Experts of a small language model: vocabulary 16384.
Below are experts of layer 4 (counted from 0) of a mixture-of-experts language model. Rows are named router (the router's row for the expert) and show model dimensions 144-191. Each number is 50 + 12 x the weight over its row's rms, rounded and kept within 0 to 99.
After each expert's rows: a language model's description of what the expert responds to. This comes from a sample of Wikipedia text that the model never trained on.

# expert 9
router:53 48 57 43 35 31 56 49 49 45 66 73 59 61 36 51 44 42 33 52 50 59 59 38 34 42 40 50 42 56 43 62 52 51 62 44 42 47 19 49 67 55 36 52 60 64 42 66
It responds to: Brackets and symbols. Opening parentheses, quotes and symbols like ′ or ^{ next to numbers, in tables, coordinates, phone codes and track listings.

# expert 3
router:48 57 49 76 52 45 41 35 30 36 57 61 58 85 54 46 40 46 62 52 62 57 60 66 44 51 50 59 32 53 50 64 55 57 36 51 68 51 43 49 33 59 54 46 46 62 48 62
It responds to: Year and score digits. Single digits inside numbers, especially year ranges after a dash like 1978–1987 and 2014–15, and table scores.

# expert 14
router:67 61 41 35 47 59 42 66 46 46 70 63 40 70 38 68 53 64 39 50 51 53 53 69 43 24 49 43 52 49 62 52 46 47 57 40 29 48 51 59 58 40 32 45 43 62 18 36
It responds to: Nationality and place words. Words after the or a, usually country, nationality and place names or common nouns, e.g. York, British, American, local, south.

# expert 2
router:53 54 77 48 47 42 67 66 48 55 52 59 55 59 42 73 49 48 31 44 38 70 50 80 53 36 44 49 55 47 55 85 49 42 57 41 43 55 21 53 48 30 37 40 63 49 48 50
It responds to: Digits and counts. Digit tokens inside numbers in infoboxes, tables and coordinates, plus count words like two, three, million, percent signs.

# expert 31
router:59 63 39 56 51 67 58 52 40 50 41 65 60 46 59 46 46 61 37 47 56 75 69 39 53 57 47 31 45 54 40 66 51 44 42 52 54 53 44 48 74 76 53 67 62 56 37 47
It responds to: Word-final suffix pieces. Suffix and middle pieces completing ordinary or technical words, such as -ment, -ion, -able, -ium, virtu-os-o, frig-ate, Venezuel-an.

# expert 21
router:58 69 54 52 27 37 50 45 55 56 38 64 56 56 60 28 52 54 65 54 30 51 56 30 44 54 45 58 48 38 43 52 39 46 43 56 43 56 62 41 55 37 26 31 59 59 50 39
It responds to: Prepositions after nouns. Prepositions following a noun or participle, above all of, in, to, by, for, with, as in Most of, School of.

# expert 24
router:53 60 49 48 58 65 72 55 36 66 47 55 50 67 44 26 51 74 64 46 60 59 49 53 48 51 41 52 54 21 42 51 22 68 56 50 52 62 47 59 64 65 70 82 62 52 42 46
It responds to: Word-final suffixes. Suffix pieces and derived words like -ing, -ed, -ation, -able, plus used, found and Total, often after was or were.

# expert 4
router:65 67 51 67 75 46 53 48 45 37 36 42 44 63 42 41 55 56 33 55 13 35 54 75 54 47 52 47 60 48 51 51 48 58 56 48 45 45 35 43 40 55 26 70 70 53 68 31
It responds to: Closing quotes, articles, brackets. Closing quotation marks and parentheses after titles, the article "the/The", and odd pieces in tables or transliterations, such as Monoph-th-ongs.

# expert 18
router:38 42 60 67 42 58 67 48 45 39 56 44 47 45 64 73 55 57 44 49 50 52 61 48 49 43 36 38 47 34 46 40 48 39 80 33 82 56 46 64 52 34 60 63 72 61 90 66
It responds to: Verbs after subjects. Finite verbs and auxiliaries right after a subject pronoun or noun, such as was, is, had, has, occurs, belongs.

# expert 7
router:45 61 39 58 12 58 42 61 58 59 62 41 51 46 53 35 70 61 28 47 46 65 52 56 51 37 56 38 56 47 48 36 48 51 53 43 45 77 38 35 52 54 55 47 41 68 42 55
It responds to: Table cells and birth years. Table separators after names or numbers in lists, digits of years, and the words after "born (year)", such as "is" and "),".

# expert 26
router:68 59 45 56 28 37 55 59 48 55 19 62 58 52 57 35 61 54 55 48 41 63 58 42 28 51 42 49 37 36 56 56 34 28 57 35 94 63 50 54 56 56 36 46 48 72 57 54
It responds to: Prepositions after verbs. Prepositions such as in, of, on, for, with, after, and some verbs like hit, kill, in narrative prose before noun phrases.

# expert 5
router:54 54 72 54 50 41 50 44 47 29 38 45 55 35 54 49 55 55 40 62 47 44 35 59 44 38 41 36 39 71 53 54 52 34 47 34 49 54 39 56 40 26 40 30 63 54 71 57
It responds to: Name-initial pieces. First capital letter or piece of a proper name, often foreign personal names, plus Road, Creek, Series in names, e.g. Troye S-ivan.

# expert 29
router:49 54 40 66 19 49 56 43 33 70 38 45 55 58 63 57 35 53 15 61 52 49 49 49 42 85 34 52 61 62 45 48 58 49 55 50 66 57 41 52 45 52 57 48 43 43 61 57
It responds to: Periods and decimal points. Sentence-final periods, abbreviation dots and decimal points in numbers and coordinates, plus closing brackets, degree signs and table pipes.

# expert 23
router:53 71 23 38 51 53 55 65 47 29 64 49 61 73 48 87 50 57 34 59 37 58 53 41 48 35 42 56 41 36 54 57 67 32 41 35 28 52 44 35 30 57 51 56 54 38 20 34
It responds to: Mid-word letters in names. Single letters or short pieces inside foreign names and technical terms, e.g. Del-g-ado, Byd-g-oszcz, Atg18p.

# expert 0
router:58 46 44 71 60 48 44 56 41 35 52 46 45 51 50 57 61 52 35 51 61 45 58 56 39 57 48 48 46 33 36 46 30 50 50 52 31 57 49 66 32 38 40 30 55 45 60 57
It responds to: Coordinating conjunctions, commas. Clause and list joiners in running prose, mainly and, commas, or, but, plus relative who and which.

# expert 11
router:53 71 61 64 44 56 30 52 56 47 59 76 69 62 55 35 65 49 64 55 31 51 55 53 35 53 43 43 44 48 37 48 55 62 37 45 48 64 38 65 51 62 58 74 68 55 38 53
It responds to: Infobox and table structure. Field labels, table pipes, colons and section markers in infoboxes, lists and tables, e.g. Country:, College:, ==See also==.

# expert 12
router:60 59 39 44 38 83 50 52 55 31 66 55 77 74 59 44 57 53 57 48 41 52 39 33 52 39 45 36 39 50 45 70 52 52 43 50 59 50 36 55 32 30 48 40 44 50 85 64
It responds to: Numbers in tables. Leading digits of multi-digit numbers in statistics tables, percentages, populations and dates, plus the colon after Species in taxoboxes.

# expert 1
router:67 42 49 43 43 48 34 39 32 61 60 57 60 44 48 53 55 62 52 50 52 64 46 55 38 52 45 46 40 70 48 57 50 51 44 32 35 57 48 53 39 35 60 57 41 87 41 54
It responds to: Name-internal word pieces. Word pieces inside proper names and foreign words, often at the start or just after an initial letter, such as Ap-oc-ynaceae, W-ush-u, New, Al.

# expert 15
router:59 70 48 43 50 47 54 49 55 34 27 44 50 45 48 61 63 51 56 49 50 51 52 48 42 57 49 44 48 44 51 48 39 56 38 54 82 54 49 52 54 51 33 83 57 54 43 42
It responds to: Articles and determiners. The, a, its, their and his after prepositions in prose, plus table pipes and section-heading markers at line starts.

# expert 6
router:63 62 57 54 78 62 33 70 35 69 63 63 54 50 53 38 56 52 52 57 65 66 47 40 52 47 52 55 50 48 66 72 33 53 72 49 41 71 43 48 44 46 40 71 34 55 51 67
It responds to: List dashes, table pipes. Line-initial list dashes and table pipes after line breaks, hyphens in scores or compounds, and sentence openers In and On.

# expert 28
router:54 70 57 62 56 43 40 56 54 54 43 65 47 85 41 44 56 31 38 49 39 64 47 75 39 70 50 61 53 30 36 61 44 55 60 53 54 67 48 55 61 61 33 53 78 49 39 44
It responds to: Digits in numbers. Digits inside scores, coordinates, statistics and table figures, especially 0 and 9 after other digits, such as 1–0, 25.04522, 3.9.

# expert 13
router:51 40 74 54 40 48 32 72 46 39 63 65 59 62 76 62 53 40 46 58 75 48 58 45 43 46 52 41 44 55 70 43 44 47 60 38 35 46 44 50 54 45 51 63 58 56 48 57
It responds to: Common adjectives and prefixes. Common adjectives and prefix-like pieces starting a lowercase word after "a" or "the", such as new, high, per-ipherals, top-ography, flat-worm.

# expert 10
router:55 50 65 60 45 41 62 54 47 48 27 43 51 40 70 57 50 68 45 60 32 59 61 89 38 35 42 45 39 54 63 29 45 40 30 45 52 71 45 60 47 44 63 28 55 66 72 41
It responds to: Institution name endings. Second or later words of organization, event and place names, such as United States, National Football League, World Championships, Trinity Lutheran School.

# expert 20
router:51 55 42 76 38 43 53 46 39 62 64 41 42 53 50 63 69 51 17 42 30 46 62 59 43 67 47 49 45 41 35 56 50 67 58 38 53 63 43 63 60 56 41 52 60 48 48 74
It responds to: Clause-ending punctuation. Commas, periods and line breaks ending clauses or list entries, especially after dates and years, plus but and However.

# expert 17
router:59 64 35 50 65 45 63 66 59 45 24 58 59 47 60 53 58 66 39 48 18 74 65 61 53 51 34 20 31 53 55 58 48 42 42 58 46 63 52 55 55 83 50 53 59 65 51 52
It responds to: Name-ending pieces. Final word pieces of foreign surnames and place names, e.g. -ina, -ton, -ville, -ford, as in Gotha, Poincaré.

# expert 19
router:48 51 65 38 41 58 26 52 51 20 79 68 59 53 59 70 57 47 31 58 39 33 34 38 47 35 46 61 37 48 75 50 54 48 69 53 44 49 40 49 35 23 53 76 58 44 67 60
It responds to: Copulas and lowercase onsets. Forms of "be" such as was, is, been, and single lowercase first letters starting a word, such as c-otton, b-ucolic, l-ynch.

# expert 8
router:52 40 31 54 54 46 45 48 55 25 18 44 71 40 39 73 77 34 56 42 45 56 60 56 54 29 27 36 37 61 47 64 25 37 46 31 59 52 44 67 48 45 62 73 39 49 58 42
It responds to: Articles and pronouns. Function words in running prose such as a, the, that, his, it, which, mostly after a verb or preposition in narrative text.

# expert 25
router:47 45 52 32 54 57 33 84 41 33 57 62 53 62 42 92 67 57 48 60 58 29 62 53 53 40 46 54 40 58 56 50 38 41 44 36 57 52 60 54 34 54 36 60 42 48 32 38
It responds to: Sentence-initial words. Pronouns and capitalized first pieces of words at sentence or field starts, such as He, She, It, Her-oux, How-ell, Gib-raltar.

# expert 30
router:52 47 49 60 19 61 57 47 47 66 60 51 49 47 56 75 52 51 38 50 48 45 59 62 42 58 41 60 37 39 87 45 39 38 62 54 38 48 33 48 60 48 41 45 53 58 65 48
It responds to: Common head nouns. Everyday head nouns after the, a or his, such as season, film, team, name, family, often closing a phrase.

# expert 22
router:50 48 65 46 46 79 45 66 52 71 59 46 57 57 30 64 51 72 50 57 54 52 63 68 48 50 39 39 44 52 68 57 52 50 46 47 64 57 43 67 48 78 42 57 41 55 59 58
It responds to: Month names in dates. Month names in dates, in prose, tables and match reports, such as 12 April 2018, began in March, 31 August.